config.yaml
n_layer: 14
d_model: 448
n_experts: 32
experts_per_token: 2
d_expert: 240
d_shared_expert: 0
activation: "squared_relu"
moe_layers: [1, 3, 5, 7, 9, 11, 13]
router_score: "softmax"
normalize_top_k: false
routed_scale: 6.3
balance_loss: 0.00319
balance_bias: false
init_std_router: 0.0132
lr_router: 0.000718
vocab_size: 8192
norm: "rmsnorm"
norm_eps: 1e-06
tie_embeddings: true
optimizer: "soap_variant"
lr: 0.00251
beta1: 0.95
beta2: 0.95
batch_tokens: [32768, 65536, 131072, 262144]
seq_len: 1024
train_tokens: 448700000
steps: 4511
dataset: "wikipedia_en"
Below are experts of layer 5 (counted from 0) of a mixture-of-experts language model. Rows are named router (the router's row for the expert), up (a neuron's input weights, with its number), down (a neuron's output weights, with its number) and show model dimensions 320-383. Each number is 128 + 32 x the weight over its row's rms, rounded and kept within 0 to 255. Numbers have three digits each.
Before each expert's rows: a language model's description of what the expert responds to; "gets" lists some tokens that make up at least twice as much of what it gets as of all text. This comes from a sample of Wikipedia text that the model never trained on. Tokens count by the router's weight.

# expert 18
It responds to: Word pieces directly following a capital E or similar initial, such as ure in Eureka, quest in Equestrian, plus digits inside dates and coordinates.
gets: "0", "e", " E", "9", "E", "6"
router:114130114163125152129118123170053118133062154178181111108161094148103153134142130089113124152099086094161069117160144077122132140165183136079106164164142142102138068221136168167166087212154128
up0:165137204107150177133125156156136191084095121119140146141110142104123053159136145093101139111135091144145113107075165142091120113134096131154131187105149111134127099136111069131138071138144104
down0:108122147103156115074131150122100153144160141125157139192115167178157098169110129112147079152100146141097084181091094111127126110156183097137085166132122137124072130092145120137083157094150066
up1:109134152157109123132178085162096150114120125160120147109102120077112099189152156091116097101146123105060148150175166109120132076089102117092093110152131090095097055103166103093152148139149141
down1:158092108053153171086121127092122125087059111113099062201104206132072155110213122145158113094127122139171168129109194154077123107150127133117164190117162094159107160138143165089082107126166107
up2:099125088096117106130123106145124148193114140188163161095211152135134147139142145095147100170161153148140165096117146155092182113084165119119098134172105151154132137185123100120109100116123124
down2:123116106165082107159184152100120144129116107123065149141119073159142130063136106119135144121129142105109126131183114150118096145110172133088169196111092157178142138102167097169074135136123126
up3:106134082049160122057116165144193142116078150139118143147158099132167136158107134146162164143154121131193059064105156094126088145109049110156049130111135060101101094120166114092182099128189104
down3:174104123113167134077073127093099116111143173110140131162168150131130068098209169128155149088146098102114124104119127112139103159140195160080102144150155081152115133134117088143143085184121083
up4:123228185131133148125176082148069113150213136118186108115121141171125110171162116095148121161093152122122178143114156159107127173000131138150151152194194130121156152130168101091122147052103058
down4:075108076130100035119208123120131139120166153119195135197109135139175100114183123146091146091126138112115115072120138143111129152103133114125146110074127114094146186158176120125127101034170135
up5:082150129086138106159151099163092101151093110130124100077115127130121117148110140136063107133095111097095107134135102116136097109157117139122089108087152120122100127124089108142087117166081136
down5:142066120160191104161194148108129123170103136083188154132126145140150114133089132201116150148099100090171112110118062084139061132152091122116140108136091141124101135111131070167107130070077132
up6:106123094135134148143154120134089099129081201176056192106131091093097113177120187174129103074145088074166099110168068123166072117114146094094131109125110162123101148101165088097097090161121130
down6:143086103156114127158096107066129135114155125164133108067099143088118215113042173122068216104160122121109085115113175128096173087133032099110180160127118105122121146133028186140117181172139129
up7:075154088115094167122092080142118116120149158122170103137114064117190100152119154093193069145086155082102122086133147124165080174145140114118144103138120117105079094174132130127151150111133182
down7:164092123108169093071068144132170148116171162098152135123136102126108111120151133170119101169108138205125179081214105166123155138154171145162139066135173146125109158148158143071137157148139155
up8:172161129139097074059098111127106102101178162127117169123158122068131174114155106140124075182111124172124108212105169184141097136128129111121137140110152176152107095139172115121083148077147134
down8:155121213141110115119115150089068113175144107084130123068119131116194109136159183057102093117104185125169110177134136108144159102089126162115097136092199117144119082098132119059083088137168123
up9:160150099107109178107134126143091188111113089110158117151127114137166099164093131085146106107136093129205107134151074159204117078160181113155101112169126125106144118105108113111134095204154114
down9:107107128095131163128155108107109159139172117096122168093084092128116127113092110125115123165038132199135109120146119127157172141127094175125174091155184122102113146161129163088154140154159114
up10:153123189128181146139071105158125073108087087104119186111150100179112236136152116162161096137128158164157167162176094121148155105114098069134102119117098169121171150169139110122100091080101133
down10:128108113098114136152186079150145133115126104115139129122072124168056135171129166099054099137121099164147115157136099107101149103119094145132098172186056105112149174153165032183123129130137156
up11:146087098083094088154164151143052204130126142156088105110175112148128144096112150127102101152140117129117137162127113114156087183103139092133115137078134106103092116052111200075109098098149121
down11:185158189100079120147155151172128143175099145076093145154144088130127130166132143150131145143148153105109129173138101166146136083130137170093145150130148180157086142132105199150145085128105153
up12:141039152124124113045131118116121118112192138057083108147175100129134178126101163127128096104170104117158125216175164164140165100087161107097105151143138129074119100105129101177125145155187105
down12:096108185146142119079118099089158146088121173159075108172131062109168105072129132102095108092146079087106136094131130150120119125105113142072117115129096080071122100088084093152169121122105136
up13:104137100122116099136100117147115181095178122137087133152093128128138193151178136186116143171126149103143113137151150097170102135079117125114144093105157195120122160132117097153114088165115176
down13:087084167098159166086138133096123096128153100150145084144109075145141150117126115164152069149108188088136066115097090139070157150084139080067142158153184162120148133162187095168157106104161125
up14:079170072169138086100134092127160137124165073113126121103162099078150137112123145147092117155139141097147131149183090165128174173097092099153122090108195169135163180149124128151169081148176110
down14:158051175143060105177103138175171149164112144101095132134115100112077109109060131100147166108129164133113118105146168133170143080120154097080143145078162072050159151157199099145163124127136137
up15:168123125177161090133132143150081119067081120169168091153083090148173143167158111174204156125189125139125106098150110101156148111109150159105132084151081141122142165164114083125150070145094116
down15:129121125093106169160143147181113103083159168141207097188105131153138134136140083126170092101106168124063122156141078152151064091174215084153197103089087108162142097119117098082217133107133117
up16:100148184119120103168103144108086072120072177129161129066115109191057085120131122174141165097134165145179118151129136019057123130109076121098118055128126152120159074102185132102135144089126100
down16:125101100080165148201110110122129132182096127196106155115154144077128130117131127082184085145103120147132106086147118129127115187092143088122106093133116143117123097134105181157163113105097110
up17:126140111162129181162221110114105130125147134071113084189134142155155164085160150117132091060158115202112119136175088071060115144108080085112146139104147095141158184108091118110159161161099081
down17:173094081167128167096143077095201150131121100134177120109173097148130134166115138092121102131159139150090234152139157065102120084107132106090141093114100068141178114143088113124155198115154100
up18:103098185131156148134053061087129091140143148145149127202085106106113167141131176049076140114117092117139087166088150110103093110144144155113084109076143160121112096118193091054107100136171161
down18:135126114110131176109147131046138122173126146134123206148222131081158096094145156126124152145142154133149157169139104137145197184125144159117100148085089122179102195179124100142137122080106161
up19:115153143120089145105082149167082140156167120128190139112187158149141157167118157087070134114161078101151108170154137142110127133070188148137123113078173093088163138138129100089188107167102100
down19:190085158128123164140147094111136115171148073162112093105148159089100148000169122182118174098216121135140113115142137064116111125160156142111168147132121113182124203113156111192077095171179084
up20:153149134131085128103103143111159123113110134111165167127148126156141132158154122112117093175084146163157106173186124155142178128167149153101147072153127181112159118135130151048107148127083133
down20:074113097073136140183115103182137162116071118048109144127101182150145104175148073185150134097109077102131151112129171125125150171111151179071103155099098067146108098114121101166159126144061096
up21:139160129163111153098126103120112138086128116085159149174141173097164089117168090101091101089143095144167083095087040090120123141183147151156202137141143154184190085146168152102132115143113114
down21:127069159190141093187192109145154147101137158074089135116083108143153075109157130174061102082142109124090070143112145156187172093111178139192156142089141158153167121183133057133152123111100089
up22:140167110139133193196118134092065160179144086134080143215079094093105101127127108099138123095149097136100121080134089160153084107096182113150109089130162103121136170195149169150146138116187165
down22:145147165132135144057117135146148098078147112149141126163161112101139131053128121121083053128199127116083162109179163110111088218105145065119070095153121162098087156190106101166159185105123139
up23:113128067116136072006155160143129134124138072118094142159146132184148199130128093121142187118097141076080180132093100080122112155109139143124125096172134105132150158104091139051129100085124128
down23:110087139102147068104141095116174130161084150153099139137109141102096137106190177125104122124151079114143087157093121138093114119140123112155093148153156098099136092101084163121135132140095042
up24:101112153106172050069082099122082169103085121116137123122044097159177152149130184142122081188161149185158171119107136071115089092126119064094170199095161136154082094141122167158155172098154141
down24:089137115117138145125120116186153103176111135148150101126164113171133096100149174151153099142113123157080203130094151115136096122152147188123174082112144113134128140107168152110108133147173108
up25:165106124154109163101143114053116160070128121130124123172123109090120178113153142115122111133103070145096146123126103157159146130089134100125105109175127190162151164189128099119145152053139144
down25:063110128117153098147132154148119123114085085144165154169105170135127167158112157105134146146101165140108170096204138110134144159098085100137120169107151147149109148154056128098117137134149131
up26:101143182089153113174118118099135099155115108114098099109133151070123148170167085132126166114128094104100164125173121149160118187130147134157184076143047155156141091121108133102147072057161150
down26:136093140128109116120187174132132097094150177170138117081129145076111094111111163102066182100110153148121145193116115129096137095105145207122153133083081122101093108099097107139132143141073075
up27:074135141135125115133127188175128147118132175173188190101149127158103171148126174179132120195082118127188129149152139133136083113114158091205145137104151125117094094101105124113160055107127103
down27:098126147114131199115139114113134117161101115128102114163112150187110131161113142115169187090098066126144150059159141177091156154139109108158166135125064162105122083149095189161105126161155155
up28:054062144135121121161100149111123139096146141089215146157125177086196083110102064090155144177105102115169131135183159151097077116168161148199084130167146154145117198098135141189125116154152133
down28:138094149092118106131087131120132122149127167100134129181186122177152123133184095160134084146111089096123111149127153141078139127086102112140163101102115155125136144169124084155105143086128138
up29:175203148132170065126181139131120120149168122091122180148081151117084137137147055138121095150128106153129149103095117073062120117127121130082128167135092111141107106150083095104167102155166106
down29:158080115159119115105084077089141153079158155102144113116111122118096170111200139108137121122123133150135147109089051070118117116128187111118186132125138168093150152112094135144091132140176146
up30:090125066133177121107119178109097085089127158105132143120141092175141047139154201100116151067141115077082083151132091150097173114124035193156174087088090175154131132117116068126148152122130172
down30:156111118120138117144084083143182196141160101093152041135190161158117119142154171077132184131122082089115134148137157137161121126135130113142143137086123142135204097120111150179205144121122184
up31:170161132086098172128140115117052137160114113137172143075101081140124155163142183121104088145100138112108167115108131104110148145144108047116102118099153098141177139172173138112157142075075150
down31:145099137139103190086178121128129161165084119157147135152095153178172168140127139116134129123131164099137144147070151111146137174150104122100108142020110061145110119101138104106112106130131139
up32:093108187070143083068084102116074153152132149089102097154133098151106159122088096174147152158133106102116174123110166120114128148111138104099079084183162106101128140173166172168179148172115157
down32:117087142201078122082077141115141087120153134119135154112145165100117129150122143174147153103117118104119102121095114146147117151141137178115132131146055113099097114164133187184150152104083133
up33:126147108209097179138125113114149153091096133174119076122130156156089152145194143150117111145170156057121153160137106145111167145113173145135122117130152128099174137186143183138162107125090151
down33:191119120090158130179149135180109134199154133153145181103110144128125144071129185108115103161168122130125130220118114098127132118135117161166119101075091079154122150154142127116110127152139195
up34:114182159138210119137091146153151092086100124129178157161137140165112115126130123123156094112066112156062152137133131119120107159157168152118134116141109075161111088141115086057169144149075097
down34:206105087150122157094108145142086146126145087148148166164145120115108130123140076086107080120121076113090136184174140116156086153128184148097164135134137110156203181143093150123140094172139143
up35:139070128169102115096104098147072157101150222185134186120129117157099115131096165103110194145119109098123136068175152156121100138112133087094155118149098091150127088144196141143137161186139162
down35:102109110122144130132081116181022148140128181144154126049119140110213130122070062093061157116138195107135161120139118150113145129069095145134170136119101119111144081126122177141133145124148148
up36:142101113179144091138084149162100123166105130161126090168088085134142157146141132155112146173105121057160051128168104117181102122088133157179143158151158166184073090122136198102076133114150040
down36:118139057115124154189173080085169110164080139141138184078133099200122095156074104101146126055088120169080163142168059098125155079096140139155131131132121171169157123151191183086147055155093106
up37:206142107131154180145120166159121133166092164150101078143160108123171137124113150163114146087167114120091115148111108115138066120113164092095090169151067101177113186145140114149172094173143123
down37:066135109121195129095106144111086101112155153104126171126179109081055110111071128162140086125128080143136150149112095107120180208087129120115119085157160200167144153125130148137118060183148091
up38:111117146137145147175137114145152199148077100092173108130118177142126144101103140133126159109189129128181131119222169167067083116115111164105095130130132158213161129143149140116145091115152081
down38:137132132166121141127153124114101143126113084103133146092139152141187137113139129101125132112096252142164134099084140101142142178139154150114096070230178138111136121150131129122162127089068106
up39:141147170117128181138187129153128129127094147142105170130090134121152143134122087130134121113127147148133109133111103108149136076107189143183146118156129088168127167117072168104080207119096095
down39:137092169201115119184149122126161125169134194088108142072150091121149198107138112136069121117103170114102079138150136160121135084129164127159092107118116064135173125160121124090086143106102159
up40:147109149104104059159089142076130114112145137091137034166145072172170053160136084116105118098107075107097073112137096099136136147155117132124119131117158102169104165097209090127162138157111183
down40:140177111123154202126067161181155174122108145184155162166072124192127105138097153200131168198081128117128144117178107139102135152121091095129111092142096140142168115129111080151142120152158132
up41:116111120131137121068087140113151069127164100112131141210111088121086113115092156102160119133146078126101106180148184048142087098142161125130176189109159110089162149115195076209144150145170109
down41:204128146159089176107126135120169128193146146122151156175151110067173135096154115168115186153127139145131179155153103123143182120091102177130119154127140168140133128155133168162163099111151123
up42:125189131103135141129119142211103109128155091144140139106102074130200196131114166143141077100130111147196114135139131145087120098124151134145116123100119154167140129120075124168166095166132158
down42:092052106099123179090149176123122102118129101144090125091123161137097108131144153112094074169117162142158142079130148091126165169111065082113093159137172091143132111121096176121172117135115122
up43:161135119199072079130121123055121102131119085138174100148255114149146116180163167119106098114142083133134182139105089178213110145153119088103069114092154230142121102167163118158128045133102148
down43:170138147106127133148148105100136175186086066183174120111175120131158141157143168185124064129105078156160123162119164130154123164116174171125099184033116124077140087125037145093101084062155132
up44:087130125172122178124094097181121172142135175176107182172128147122051098117084108127133081109090134142088107150120137152103109115207132112127126097140124124150153155146149114150161115109151091
down44:041106146160144115120069136116142151119124119123163038117079166154111126074065132130116068141082182207118118093138144072174057138118104117119068203131085114094083080151113111177095122108208115
up45:157101139130129118078138101144132041114114159199131095107129158139127087092132119116180176124160134163127113146157166088146166110101165155175136137130148151122163138109174163096121100204074097
down45:130169145101122139133157093173150167125079171139030148143045158154144046171174121140135141119169127191102056159131121145134110111058091149139113145133123082151153121114114122142157101111147121
up46:124143109161121112131151100119086133161059085077190138146131161088168135127099158103076111119191148117201141066149110143094112110107132144109113113069165163116096079096088144101149124121070168
down46:140113097148129092149116141118087144132087079147117086132184082155110145092102139117143071164164163113128210147119173121131111148126060139161187078091112173086135165128098108188158148146132145
up47:123092133121172130107149143121133079124116119110129159185148116154111154136110134141137116184120185137135159164075125149071108140137107125158143161165185164116091152186100110185132139127086191
down47:144155111151091120115102133146123077131115121144041101095065104089163142077077123152131135193162148116116139184115119154089135080141141085140140085078094079148145074154134071153086142140087072
up48:078105115167156171105162107100123114142178171106109096153134084124177178104052086149074100055153098084111115127111135093087146075165103124113103166102140162135071134115051102162242096046131089
down48:119141083144148110015130135150123113086135134187124111126128114106140128154074132134121140107147090090119108097143091094055127091159139095178134111139151108109089054110146099144116154128115131
up49:133112115167135127097118133102130124128116172154147153094097099147105101157188082142074102150128116101097119109147154169105115091110110149198155117124162170123177093108117130081131144180166148
down49:130105110113118111145102166108177143196125123158133064058102061145109132119135153116089174121125064106190127144174097149178125134106128132106114138123109169162121099092060129088153100085101107
up50:129106102150161113124126124138150130138122099113168160190116163141168119142157138075138069097108182115169109137171113091167143117105130142124111162126140084145103091161059189147143117069113122
down50:103137117135151129121156109150147090121100132132151087095106153138064080180107067099151180148073139109123104176130122083053069119056120144169117123108154065135178120097131122146139137196149130
up51:108138113194113100140142138079113082156134142142120103067145083121090108171102093133120093142096121134076130150175106174123122116145137149142138101143150210109175144126208136133127110072194023
down51:154141170066080130150116123104188073101171178107123162181151141107127106149117125093046125142114107134076138138131159085124117108070156122048103139131081157130093105193124155149137152124082126
up52:080170083046114212167160092115123137142045161141116101126192104093101145120103157116135114183171128131141166085153141110115090159144103144114025131081152143166111092167117103018146151111155108
down52:114117161135107121091117090126167140100152108100139171090106179148109128198125152133152120142105135103139101098109101186121122161112159167134148168126111168178157151118136116193070106116162163
up53:141150112157064151132136134094106115137087168137077159115183092180106125146176054162101110074116155135120117117091219202126139111153087095097113132094171112095133099174073151153135125075146148
down53:151114053090117133093126128075105082122122126125123106141172167144116165137144102135122107103126174146099125074154122133129118149139119166152145130112128140119118083116083166116109134166165155
up54:134162123099087113125205112137196179100117073146157057106126131169128127133139131134060096150148092110087112120108131137140109109123102097107114172077118159141136050114082141094184112123146113
down54:209144121113121149154125082116152182089203088169085083070098084146142097116160168118088147170095124134143107184079122067118159157148184170075130147136116103098183143168150108108081205148126116
up55:113172228123199108143118062133108116156064059140113086151160148121136131087143123138087078105164071146118183094161096158130118120192119119085100150124115104128115089178121120170163159081113184
down55:161114101179162096125105166142137048087140109140098087123117103133159167144125129160140034185104123163139144207153093067176100090094133141129097117162178034176117118055147139126161124156105166
up56:139109074170135107119163173108142147179128160149128140141132116134102169138089181126151125169096081073120179088084136098115077105215180162114180096107094098146173179125119113163156125125116127
down56:072111121123157144143142163083083138143138097122130109075147150165141100100169122137129086138110074171153167104158161126097111120162133154122139109062123042112187081101209106179114120197121180
up57:166082119125150078111083131105089175156147057128162128092079098073173103127114114141105169094175073153049131064138050158117119134123137140164199091105128093111094076139104155185132092116122166
down57:161126077094089136089133159102072139174129127166161118143148114098074131113152137147185182102151090105151207174205133141125082181052189139124098126126144129111129133135081099087161146069096138
up58:156134189105135103129153144138148155093148161159137155127160135100135143091100122145184064162157087132123104159129098124133093128092122101171139128137082158127155147172093120148174101103069167
down58:147130118163128150154158138129135146175160166081103209120148121138123116122063104202126090153133098131087100173140153166133090102138099136186125117114138126129128159071088093121110148152136168
up59:139091103125094149144120099103121159100138188118106125201106138205189141147200127112121190175125134122128070129166136156088106151125184084089114106120120099124091183136146090172178153154148117
down59:092077120133091106122123178137111142121197076182113207077139182209132179138134102180103088142117172137104087125145061162120166130101110105144167087157168155133181138168132152124089142109084111
up60:168110188105070144108109097122141145128135106145147131164167146125153169126149099124118093124190079133171180132206199069158122182091127103118116096170185169149122086095128120134100121144045135
down60:121112095111168097104151107066072103118129058127128095123162112114185128174153088125126116114104132086130117193109146145091119111125128114093192081140198166114124137122144113101097139100136175
up61:144185132141130081171079148150118106137141100191119101131191155091091110092151140107102106102158149143115111138114120097116104151170103104119182140192093117203117114097105150143168134189122056
down61:145126131125124064185131096133157114090150138103104100122074135131102176123088187144190154164141135146182116159109109132156136131115121171109133101026116151084121144094136173145190094128071054
up62:121096157104120071154090118111184084130078114065188085127162097101163088157091140083117094067093150092115130117152094154099121131109163152122129131142110103129075149097097098110162035136191107
down62:129167084146125077112131085068176149127146134108160125107126120114102159166151112166150142100129081115105185090130109161128095128115152107160107099086120092134109122110204168148179118116107108
up63:139142150137145105091134162116140195128117130057149104117118166178165120083101093122127162160109150172107075140133150162178145075142087160122142197139148110144114090135140110110090105162119124
down63:110126109133106140145109087105117103183113150134129131034150155160095090147073131103135200167187119149139040157162095142173146073101085150069115135116134129132088119130162103104143138165123104
up64:132171154130074203128118091134160137142117130135110142111133144152155081089093115094080131144150100125142113169145133116087135111125147098106106108093177123161116099114135111135168173077097157
down64:149168087166126123115143098147130092099143082143121111158186158179117152151172121119127194123150116129040112161111117091149094076139138124118116113140148177168141166120142088105141133116116145
up65:105139104154120113185133090109106097101153125172110203117151135168111108170131071183149121154210170148211163106102104100072131085141130130081171157091120095126089161177123134108080079182156135
down65:140109147143110151138120144170131151095120080106118131106104152117148127148142120169094177162128062111133103127149072153105148151116134161133095149154110162118102155155062137115120133105157149
up66:107146148130165132118142131088122122138104180112113100183122126166114129161197068088072132110152096216187061103151096172157121186136081131199118113121141126139121145105116097182110084181151184
down66:170126133125077104123190135099134127150139117152147179101200087141127121098154129157133161209163154128112133111136135159099103187154106091108151108025104139104153144131134069149078069118126127
up67:129113168167141149149104126187112191160166130141209155094103111174156101163130098118130106096112116120144184160169139047118118089124130127060162130169113095108104169111162184138145071088152116
down67:117092122149114118130093136097174163115111130160100119087129122108110111146103100165142171113160126102113110112075122095069085171107112120154131160163119119150137112097156120124126085090112182
up68:164139095153098074144160172158047167138128120109143184109175153160108123112158062131090166138095161155112076129097163139146153088077118086125125102177140129194120157124105114099136061173145128
down68:157184147163068163098162103090110113093161107117161127150170192063134083133075155102098166082166123137116084158068114124203111146086116099110174108095136107117189158152124098087124220142110098
up69:131045133156122136151148075109101081103092162154114107115133133174162080131097148119154091139102150174135156145135149123123131116162109138150133124081144174194106090163069145114094196205162076
down69:083158156156050189175063158093182130093133137104105119152189116118196108161110113119177121113144089134157131076110053105118142090131133128092132151098083159154119147127077158159171097161118137
up70:134102066115129141159194081154126102194137179083148146039110086118119104142123070110126124149199127139131125159146149105162124093126168191100091169136108135094110137179114074155127187186124105
down70:130134144155103187179112134078162108114129091142171096199126158085140152128121110081128129097099074138107166155068133072077130081130109169157104049201110149108098123167053121110089158117048183
up71:150083169176146112160108095096150113060129197122150164105163161150125129130114103118116158085146108114104143152159130158105090088149106177111121168167151118094125143150101109172157108143082149
down71:161079126112088166125137074134144137102140155162139108124161163140170175157094116106129112198111136111112155139153178152113175154131066163135039147111152216163146112117172141162114139140161109
up72:115104151098193119168152092095158146121141129157184093163149158127074137117126108113129165127106171136161144060112140148117116100214170119109095071066119150114113188131142123166133111169145111
down72:152152113137160155087099115072137097147160172096089139138091032113097154140163140116169160107172094058127127144119113091077091125175129102122118089115180171126129096111059095064148154168090127
up73:054082161126137125165139161109147150099135133094160153181127054129117142137155075148119154055113083119097146100157161081126192114157062138119044095099101164146158157114138048148204137157124152
down73:104108141117165130125048126085178129095156117142098157129101110130136113152185086131112072140081164159190140182125136157122056160117132137109105178181172147179125139136069124160162075122142123
up74:169082117163126096115152121138165150079084176133156145201088136129097094059168151201124100087185121112102114108182129083109126156118127110156158108090148134076157152143159112144081148161197105
down74:091094195118156168128180142133098171090098160074093169136129087109141103171153078099106156176136137127177134137114179123067089102168104085099120130129089087115182106180128175088107109177119178
up75:107094128113134103109160174124105079155152154148101136129150194170165109149141147130126136138129142162163146152151138110116128123079132144082120128073108180118120119145149147157134135115127124
down75:153205104115147119131154138111145098125183134157123092142070136110164099144144159078087120194167141208101092103122193109106175099118196146101133188114076139134143124159114136143045143055090156
up76:117132092144146101106130136102166107132136126129125178101110102124142122151157126135065118156191117186156156116047098117167122116127122094100156165163171108135134134157163153082124128186081139
down76:055155122035141099122143106146135110160120142137168142138142129052108111119149137127122173140148145143122151107059107133161095165161164157141070169134111150160139104095146081165105115134151104
up77:130146081100089130157116050095170101204197144150185152100098150122137157136107166115085145151130106120089096154173133116141109130086113083031116116041074139135113094173087138161109196087170144
down77:142153159181177193094121094098181169132122164155167100136123127132188130148075151101169129136162086111160164155118080141172088138122118120193095192098116149174072143137121139119087166107156096
up78:142173112110136169125066084129103113170086090109158119194116117143145137148173128107151134121104092133090057176084180054171150144135139138133111128122104074083163114128112121086159121139112075
down78:038151125165131171111113112130138110136163129166137128136137099129143125103132141116123179114101090176117186098072100081146142124121124086125124112142142123108127114112056151130141171145145057
up79:178183107193120087130129112144107083124095099107133147157061105119100147141160113123170146159122120097160147178090094095106135160185160146135097164201119133189156136095139182159198156086157085
down79:058157134134149139105133147163075180072122058120154133177158116101140183116135134101113113157139150177061146139181108163163160160109132153112170092164132070115156100123093160127129164078099095
up80:168144125086149154160112110149164133162153110185145130109088082116103122091131095163126149080166087114103114089146106096218102086129129110180136151171126144147062120223118063174068140147096157
down80:167077109214175117154154064152042114100151095148141121111172109135123129121077125132168150077131155098167123083136101155074162091160187108153127129115114133130062133154080089140098071135142141
up81:153187126093116090135154183158135109118146120127150045119107147105099136125135102147124133118128104080145146131154215150120183112130118120120148149119149116135097125203143122135145148141114189
down81:138127052121140127088087140153131104119083103110141120153125102171097164136179145170092062105184114127128190088143153161108164091118119089165164126095115070144146204060112124144153145100156123
up82:137097186145139165196165167132128152131110114129133109102039086090146121174133167123167100142118097049100192117090105098096119112171186161103138072119141102100118158104043173100127095103159134
down82:131084131147080103155143163131141096174095126109156112118069124090117134116102079151179145133136162131162102049146142144101108155127081156106175097163073156152120155099103090136105150115132164
up83:118121118121108113113112052114125105103140112119167094098144142165172070166184122109120103093158113172110071146149107113144158097087231168131108064097093079146096169131046183140119144113098095
down83:110157140141143095172148099081137152111175155131157150126107170157142149082166169090161121094108111170154187180133143159150166135141156126086153096121135098146179086144105118099084093108084056
up84:099132135161144128146134069129117104148153100166147128167168133101104135101198140122118149145102147116094133168115092137095108143200158124145178077115148175115195097136120099070185145165172071
down84:100105101133135149100103143105092126161055198183186228153165104137169138118125151128113115139100101141122110112151172129111149145145132153129085134116085153169149114112158136070120078118097160
up85:122137115175109142063149095194110062143140136181087122154103134159121176184138096101157093079085092093158098119108155134118136169184181111123070104113145137130136159145180124122169141152169188
down85:114137132173180076131162154168140149140096108093110091149088099125205097133089213188091095126134122080073135124073083157166153090167106168133178155128149090089064176091126131154115147129162118
up86:143145071083157118148162201132042081134137084132139123097091124182126152129145130168146125154124105184186106109108143131154117082142191194145116134154166140116137116126198151083132134175081099
down86:184110112168117138134178136132099073130133038073108111147082102093109165138145198138122084131128160120124131109086127107143157136057127121148072138141105111096151156139160148107140132116145124
up87:151137137125128157110048058173119120163167155104113147140156178118177127122109115137141122095135077062186143152113127094160133145125093165129126128144171153100108156174121110112071131177095111
down87:063163158115066191135154111079138120087170093120169136149090135093090116134091149109111212120177130143179157109122046122142149156127131141176107058149186127195080122114151132173108147182115097
up88:106087111134115179136172110137131127105095145190112135149135080098185171122142134128103099160101108175149142213096093162125131149139053116125084122090163110095131134128130137147195152125137140
down88:158169137118090183106161081129112184138150140149101146196054151097193168119120168166106129073158125132162093071103135113135136214166079089173133122157138126115115140119121094158088161074101161
up89:144123149094126083185113084110149062112105169135147217151137147158167088123179127129048106125144122088128141203083096148154126216131144153106140147165181076117095120122107175095128167095077115
down89:148134178111139110177100142126213105117144140151201124094120160122093148109188129141108115135158153113133121100118200149141139167141062106171162207107139137106153114109129119074118111112114118
up90:102083218131175145136155136147167110151124138093099065097115091128146143124106135068084121116124123097137084093168212138134033125115132126143066121120137141124101156139122094135151137128118126
down90:125095123112114088117140174166101069165125152127102131098141168141115094154099120154199118173141115068144061098112171147191129160091154098165129198105109139071119112175149107213166137087135093
up91:161188156231151124168188120120145147146099105080124173193122115166160155170211137081144142111088124156173129133137112178147121174153123107149138119170110153140097083134068206152155111111139153
down91:134115147103088144137101151089124142102107157149095108121106091132161125121169177131082108131135100121110120124164139112137100141092136140074089112161143145116141109090162165112057071105124114
up92:106089145125142132135114160168126119111157122133109094147123112158098123107086117151060174161121148126118165152161170157095100127134124068088094082088193154112120155138124064155194044107206133
down92:104146143143073128093155130185136138115070091166169099147158111130156069147161103149115177119164116076084146159157110147075135108065165171116106171187149136141071179084082177110110144089120096
up93:059102145118112143120168141123105086092127134166140174096154137092150120123148153124122121153163097147074106083123121134120061126135125138166128098152143162174110108137139182121134129158077097
down93:096072163118112130129174160186090108185073059115088109136148166116058100119095110131166099191161118140081132185114172143131170196088139121095091054132145137157117119056124148090119111069097159
up94:109074113112122120180098140108129122110121137121101088084117083183140129106133145122069116104179133165093129085158060138119108102141161075134175114123164098119135176155153191135106099155156120
down94:112100189118077084163085168138129128102143143101092152062122124126127099179132166072103145173111104063131136162133168135135117122102160143127093130102101166138135167156154124111117131079115131
up95:103117123120178118170110131103123142149120179127097055161148114119132153124041143121136146162181121098133148169123155186095139127157075117106069117093169179160112137134144148113121096155146096
down95:084120086122075113214136121180175115149105112070103145141163127093154126108103148159124132142167124175134129119106104083132087117199094132165165135133142116078154148135166116134160148158173134
up96:106139118107167107133197099159118112170082106142086120172134192145090116130145080175195107117172097169131124187134125137070141078129126161133172137113128121163104119135195141118130181150095139
down96:126136145143084147117194144149148155158121125067081115105134108165083047145108095134079151112191130109097134147152108116122124096102170113106104169113116176122126083137158120130065156093141185
up97:155150143097167155099151114170110124137153148167137193117132117087147104142117150099080173103120170103176145120135119116172118070120100178118148116110096108222129129167169129078135097136138044
down97:089208137135121143148087099132092125158163086139098199155121151116101100115144164148139105152139161112177153143103182105125097109114109080121144136089067106123150118183176112143123111149072217
up98:096146165161180163120161133138137138132076087144142148077078059127094184100149126072170119109137103097091100128102145111103124100133114143128203128115161105176098097199164147081216116119136186
down98:028197145124064137142123110153132138093106069054136129122098170120113093104167100106058074174160175116174131127124126079155161171179163153153113160115132139095185143123153172088168103151105122
up99:127115129097139085180068105108085142135133060153136154124099162087124103195098108120116154151068056040116139126138168069120108111089114118131193097151167093163107118141143188074160115113102093
down99:163170118099160094132139154135099132155097119151158115104127114130113112149103131096082074177106131116063158099153165075105128129138149105112151104085133115062104068119126092108128101061151143
up100:139100108179139178120117084081111099148179146138152120073130091095188173177085121106174141133101151091133093194156207124123148127098111095096116136087146109118128181171146144112124096093137107
down100:165131149151097151150161092078123096128156111100098155112124108177097152127171172118107141113072154178079143081116082141155163187139110103106143148156053138125164103121108133179120142133077122